{"num_hidden_layers": 15, "hidden_size": 192, "n_experts": 64, "experts_per_token": 6, "d_expert": 32, "hidden_act": "swiglu", "moe_layers": [2, 3, 4, 5, 6, 7, 8, 9, 10, 11, 12, 13, 14], "balance_bias": false, "init_std_router": 0.0197, "lr_router": 0.000387, "vocab_size": 16384, "norm": "rmsnorm", "tie_word_embeddings": false, "optimizer": "muon_variant", "train_tokens": 490000000}
Below are experts of layer 2 (counted from 0) of a mixture-of-experts language model. Rows are named router (the router's row for the expert) and show model dimensions 0-191. Each number is 200 + 30 x the weight over its row's rms, rounded and kept within 0 to 999.
Before each expert's rows: a language model's description of what the expert responds to. This comes from a sample of Wikipedia text that the model never trained on.

# expert 52
What it handles: Place and role nouns
router,241,189,215,163,214,175,235,179,227,161,189,191,165,158,182,220,216,171,227,181,180,170,179,244,157,166,181,187,157,240,244,236,167,235,227,214,161,175,188,159,242,171,170,242,176,172,241,237,160,177,224,208,232,168,179,195,166,216,226,178,209,169,257,186,214,242,162,176,237,221,232,229,164,173,183,178,193,171,172,218,173,158,158,222,213,154,176,153,182,179,181,240,162,160,149,220,182,250,157,227,221,219,164,187,176,161,237,207,239,231,177,216,178,167,166,224,206,179,187,156,157,174,171,166,218,227,224,236,161,150,175,239,181,163,244,163,227,215,178,235,189,154,227,167,151,184,192,167,174,184,177,201,168,224,220,235,212,207,243,224,168,165,180,182,218,171,156,164,242,230,167,172,165,220,163,155,188,170,224,221,161,225,169,221,223,222,189,175,225,220,230,235

# expert 35
What it handles: Capital-initial fragments
router,228,188,234,168,225,183,228,174,235,158,222,158,158,165,172,229,212,149,230,174,173,162,177,229,151,160,188,161,170,248,223,228,183,228,240,241,146,145,158,180,226,160,173,235,174,182,221,219,182,166,225,216,216,191,174,179,160,218,230,174,228,166,236,173,226,230,165,181,237,235,226,221,183,182,186,158,178,187,172,224,165,161,176,222,228,166,177,179,175,174,172,220,182,157,167,222,168,214,181,226,217,208,177,178,187,163,197,213,245,216,162,227,178,172,173,235,239,175,175,162,171,168,173,169,238,236,233,237,175,168,193,247,165,177,220,181,240,227,180,241,175,176,239,162,175,202,186,179,170,173,170,223,171,238,235,214,194,204,250,222,173,181,187,161,234,171,159,178,234,237,183,146,176,211,157,168,183,173,192,235,146,236,160,239,233,234,169,178,217,240,234,232

# expert 27
What it handles: Mid-word consonant pieces
router,280,170,273,221,250,200,221,198,179,183,303,79,179,175,172,267,209,193,225,178,163,191,167,207,190,197,175,170,192,228,218,233,175,190,236,212,173,182,192,196,229,167,183,199,193,182,212,198,180,202,260,227,203,161,165,217,167,227,211,200,217,163,195,166,227,197,178,190,230,183,205,219,214,194,191,210,207,206,207,216,152,176,177,211,282,201,188,220,194,179,180,225,174,171,180,255,182,193,171,229,249,156,169,182,183,186,224,233,222,192,202,202,162,170,176,227,167,187,161,178,182,205,157,170,201,229,247,194,163,183,180,187,175,208,256,183,222,234,178,236,182,204,215,171,203,190,131,188,192,170,163,231,178,206,217,193,202,217,225,235,187,136,162,183,191,199,199,201,225,235,181,150,192,267,202,194,196,183,240,191,161,225,176,271,207,193,151,154,176,226,213,197

# expert 39
What it handles: Mixed pronouns and fragments
router,231,204,218,157,231,175,215,157,244,149,237,169,164,172,190,213,216,167,202,170,175,175,162,230,161,168,170,172,170,232,224,243,177,232,222,230,171,153,176,182,262,161,171,235,172,163,236,227,171,173,236,242,215,167,183,172,172,218,230,170,233,166,229,182,220,231,167,186,231,235,214,230,163,155,178,180,176,162,166,199,158,172,168,234,242,159,161,178,149,176,180,226,169,175,163,254,181,227,170,215,217,208,177,189,173,171,235,220,234,228,169,234,173,159,164,223,226,169,175,170,168,175,164,166,245,225,235,222,163,160,187,229,164,174,222,189,241,225,182,226,169,148,228,172,179,194,174,176,183,169,161,226,163,237,226,224,206,211,223,222,175,169,186,187,227,190,146,178,228,223,179,181,162,203,177,181,174,167,216,226,169,237,164,239,230,226,162,181,232,216,243,214

# expert 16
What it handles: Headings and digits
router,233,208,223,185,225,163,193,168,242,168,206,156,171,189,191,237,205,146,228,144,187,166,155,234,169,180,163,168,167,225,246,215,175,219,223,231,181,152,154,153,222,180,178,249,177,171,218,238,170,163,217,224,232,165,207,179,175,218,205,187,217,165,234,189,244,214,173,172,214,238,218,210,185,155,177,184,204,149,152,227,174,172,153,227,232,149,185,178,187,211,151,244,188,167,180,203,151,212,177,229,235,237,165,198,195,172,218,238,206,205,165,234,176,160,167,241,217,176,183,175,175,150,181,182,229,210,229,204,178,166,179,219,168,171,217,162,237,222,156,236,182,154,233,166,165,183,161,174,169,169,155,224,155,246,237,224,211,213,237,220,168,180,177,179,225,185,178,172,219,213,158,172,163,207,169,162,174,182,236,231,141,231,168,249,224,216,178,161,221,218,223,242

# expert 21
What it handles: South Asian name endings
router,238,196,219,183,222,179,241,155,239,155,201,177,153,154,161,229,213,178,230,190,158,157,170,222,183,162,183,174,172,237,229,221,199,253,231,240,186,157,169,162,226,183,173,225,182,172,240,218,179,195,215,213,212,153,159,164,171,212,237,178,234,175,236,198,239,229,175,175,242,231,228,238,200,159,174,178,203,162,175,235,173,182,183,211,209,174,172,188,175,181,190,244,154,162,167,225,162,202,175,218,236,226,155,180,140,188,235,212,222,213,165,228,154,164,179,226,195,178,176,187,181,171,154,174,226,223,227,223,155,161,189,230,185,169,217,186,233,229,161,233,169,160,246,150,172,191,191,159,156,177,164,224,165,221,215,217,230,240,237,213,179,178,165,172,223,169,155,175,221,218,165,167,157,217,146,173,183,172,235,225,176,228,183,237,246,253,172,162,224,206,234,226

# expert 54
What it handles: Acronym letters
router,214,194,219,184,233,206,218,175,194,182,268,126,173,148,196,221,179,149,210,183,161,184,154,215,173,146,180,177,195,251,213,229,194,210,206,242,142,145,166,162,212,120,146,194,189,175,245,256,176,213,245,209,194,137,171,206,151,225,243,172,235,135,214,198,230,236,175,186,221,190,246,246,201,147,195,180,187,187,202,217,164,184,173,240,226,202,195,179,130,157,186,209,186,187,207,214,197,196,181,231,206,184,188,153,182,191,199,223,237,192,179,204,169,171,143,215,195,184,189,193,160,176,179,160,235,220,276,213,193,168,157,199,182,172,226,202,250,200,167,214,204,198,216,178,188,220,158,158,169,198,192,219,195,215,218,215,190,246,198,240,130,183,192,173,236,204,204,187,213,230,183,176,173,236,160,187,203,163,222,213,155,219,200,235,225,206,177,179,199,227,268,220

# expert 45
What it handles: Month names in dates
router,235,164,240,171,230,174,214,157,233,145,226,175,168,175,195,208,229,177,227,177,156,166,144,237,184,157,193,167,168,234,239,239,175,212,225,230,167,169,180,178,225,178,160,241,174,192,230,210,164,179,231,217,219,187,172,174,160,235,241,166,212,163,246,173,229,223,177,189,239,219,235,236,189,164,160,154,177,160,171,203,167,154,151,214,234,167,174,188,153,187,175,212,194,175,163,231,180,242,176,247,227,196,182,183,190,177,231,233,231,216,159,233,165,176,162,215,191,153,179,160,165,180,173,157,240,226,234,224,167,164,178,219,185,176,238,180,245,226,170,226,171,185,239,173,177,180,177,170,177,169,146,236,172,230,210,206,229,219,222,215,178,170,187,170,235,174,176,177,244,232,164,172,176,209,162,166,167,164,214,236,157,212,177,243,231,236,170,181,220,222,244,212

# expert 36
What it handles: Name-initial capital letters
router,227,240,246,188,235,218,234,178,297,161,266,181,167,180,179,238,226,162,232,174,154,191,152,206,159,162,190,187,163,227,214,231,175,215,230,230,142,159,161,164,198,181,153,218,189,189,232,233,180,195,255,219,216,193,183,183,159,211,241,182,222,151,226,165,234,237,173,202,229,200,232,237,197,173,180,183,186,189,179,225,165,182,178,222,226,159,180,192,145,129,183,202,169,189,173,236,185,214,198,217,232,208,174,155,192,177,211,231,233,217,151,232,177,173,166,245,227,177,178,155,173,194,191,158,218,240,253,210,173,167,187,213,183,178,228,190,226,216,183,223,188,164,231,172,184,203,155,166,163,196,166,213,181,238,217,206,213,276,244,225,184,154,182,172,226,182,166,191,223,252,174,185,185,194,162,166,183,173,227,228,180,217,163,228,220,231,170,179,212,244,214,221

# expert 20
What it handles: Final digits, units
router,221,192,226,162,222,166,231,151,247,167,218,164,158,172,176,228,208,163,222,164,163,159,177,231,176,166,163,184,171,216,221,225,179,234,231,229,167,146,181,172,225,172,148,228,151,177,218,230,182,186,244,229,204,175,166,192,188,210,203,166,217,158,264,177,238,231,171,183,233,234,233,217,183,176,169,154,162,171,164,229,167,177,162,226,229,181,177,169,173,185,167,232,176,180,157,237,170,240,168,226,222,219,163,171,177,173,231,229,239,237,164,231,172,189,168,207,209,166,183,158,175,187,171,165,229,226,241,230,165,155,186,222,177,166,243,172,235,224,160,222,177,174,220,177,199,196,169,170,170,195,177,249,178,233,237,219,210,202,235,224,187,174,177,199,228,172,168,164,240,219,163,195,167,241,162,178,156,148,220,215,167,222,166,229,238,246,173,194,210,230,246,229

# expert 38
What it handles: Role and organization nouns
router,228,177,230,166,231,172,222,159,226,158,197,200,180,162,173,213,223,165,243,172,180,183,173,232,172,170,157,171,185,231,220,238,178,231,235,248,151,168,185,184,228,166,148,225,166,162,243,235,175,170,221,216,226,164,172,171,183,217,243,185,233,176,237,183,225,243,172,177,236,216,221,237,168,179,145,196,180,194,175,199,172,175,174,217,220,176,158,175,149,173,171,243,186,175,151,220,172,238,147,226,237,240,166,178,177,157,236,199,236,228,165,226,191,191,170,216,213,166,179,186,177,167,176,160,241,229,235,213,173,147,188,241,168,165,217,177,235,247,192,236,188,164,224,164,155,182,185,170,169,173,180,231,175,236,229,229,229,218,242,233,168,169,196,179,234,176,169,182,219,212,168,163,177,198,152,172,183,196,228,235,174,235,172,233,240,233,172,176,232,209,246,233

# expert 41
What it handles: Determiners, section headers
router,226,235,241,171,209,146,232,195,222,182,235,176,160,187,179,216,224,165,219,171,178,187,171,226,173,182,160,165,177,238,209,235,168,236,228,215,155,174,157,177,228,169,202,244,132,193,217,236,156,189,232,216,209,177,185,180,161,255,231,172,188,199,230,175,233,256,181,173,211,240,227,243,141,153,166,172,178,164,163,217,172,174,204,230,234,175,185,205,168,146,197,223,159,176,175,222,181,185,171,247,218,209,174,167,144,155,220,211,219,240,164,211,148,177,167,219,233,186,197,163,154,191,187,161,242,229,218,213,197,189,188,229,151,167,226,163,221,229,159,215,156,182,215,184,162,175,212,183,199,157,197,248,186,237,231,242,277,219,226,245,172,180,186,180,230,184,189,188,230,232,184,170,173,190,167,185,182,173,209,246,180,217,175,208,251,228,145,202,211,213,235,227

# expert 44
What it handles: Month and name starts
router,230,187,233,142,234,186,225,167,232,161,229,172,176,151,184,217,189,173,237,178,158,174,157,233,165,170,166,169,165,224,205,233,182,219,234,223,172,159,180,180,230,171,181,234,167,169,209,238,167,189,244,208,218,180,176,189,178,234,214,180,211,163,219,158,222,244,177,159,256,226,209,218,193,162,172,158,192,180,159,223,181,170,147,233,221,147,185,179,187,172,161,235,202,165,162,217,179,213,181,218,218,202,146,172,191,163,236,212,226,218,182,226,171,164,161,236,211,169,173,167,170,185,164,189,229,235,230,207,164,154,167,232,190,172,252,189,238,236,178,233,162,170,223,159,186,189,167,159,164,168,173,223,159,240,199,221,197,214,229,207,168,166,170,165,253,177,175,160,247,230,178,177,175,217,172,162,169,168,240,216,160,236,185,244,216,224,183,187,231,234,266,217

# expert 57
What it handles: Table headers and cells
router,247,177,236,166,224,179,212,155,238,151,209,163,161,169,185,219,213,146,229,167,169,177,167,244,188,154,190,180,145,224,232,239,177,217,235,237,178,154,175,167,216,172,175,234,173,160,212,225,161,180,239,236,220,174,189,178,188,214,236,184,221,176,247,179,214,213,160,168,226,226,219,210,179,164,187,170,165,168,160,197,158,160,197,230,212,154,172,166,155,184,160,195,168,191,178,227,156,224,175,233,236,217,167,185,184,154,219,228,238,215,171,251,178,158,173,229,209,159,181,175,160,177,172,186,238,237,240,217,162,164,184,230,171,179,233,180,238,217,166,236,183,182,224,151,167,197,164,172,162,185,171,232,157,244,222,218,234,209,212,224,167,187,190,163,219,194,159,166,253,232,160,179,161,214,176,176,186,166,226,229,176,229,175,243,235,245,173,193,211,232,228,231

# expert 30
What it handles: Year and ordinal prefixes
router,238,173,229,160,224,171,218,158,242,181,237,162,150,174,180,231,212,174,231,178,157,145,191,236,169,158,162,170,148,230,220,219,170,228,221,239,160,173,187,174,225,194,161,226,174,182,221,233,173,183,238,223,232,187,179,194,173,220,212,173,244,169,222,174,227,242,177,175,240,212,230,237,173,160,180,178,183,162,176,214,152,164,169,214,230,156,178,175,171,178,184,226,163,155,171,227,179,241,154,225,222,202,170,175,213,164,222,234,228,217,163,226,171,167,154,238,188,163,176,176,167,172,165,162,230,234,242,219,180,176,167,219,171,157,258,181,223,237,168,232,188,163,225,168,182,194,176,183,150,173,165,227,179,240,208,218,253,227,207,216,184,181,185,167,227,181,177,155,245,241,188,192,155,230,178,171,182,175,225,244,165,229,172,215,228,241,168,183,215,224,238,219

# expert 26
What it handles: Name-ending word pieces
router,235,187,199,203,195,205,282,180,176,166,223,119,180,169,168,232,203,203,233,193,178,201,163,201,180,201,179,163,189,228,221,237,192,256,245,254,161,197,115,174,216,160,189,191,193,163,261,233,189,206,218,208,193,142,191,221,163,194,248,203,188,180,227,174,237,248,174,188,251,212,254,203,211,135,177,196,199,177,182,267,130,181,209,217,249,208,184,175,219,212,170,209,138,195,191,217,188,217,185,225,289,170,178,210,128,191,251,181,201,209,203,203,162,181,196,218,178,115,166,174,181,190,139,188,194,224,195,211,172,179,130,197,193,191,222,203,207,208,183,227,164,187,191,171,185,175,202,161,200,191,190,183,179,204,213,204,217,188,231,214,206,169,155,201,212,194,140,202,246,211,200,164,177,251,156,168,179,193,210,186,211,221,175,212,225,227,180,191,186,204,185,229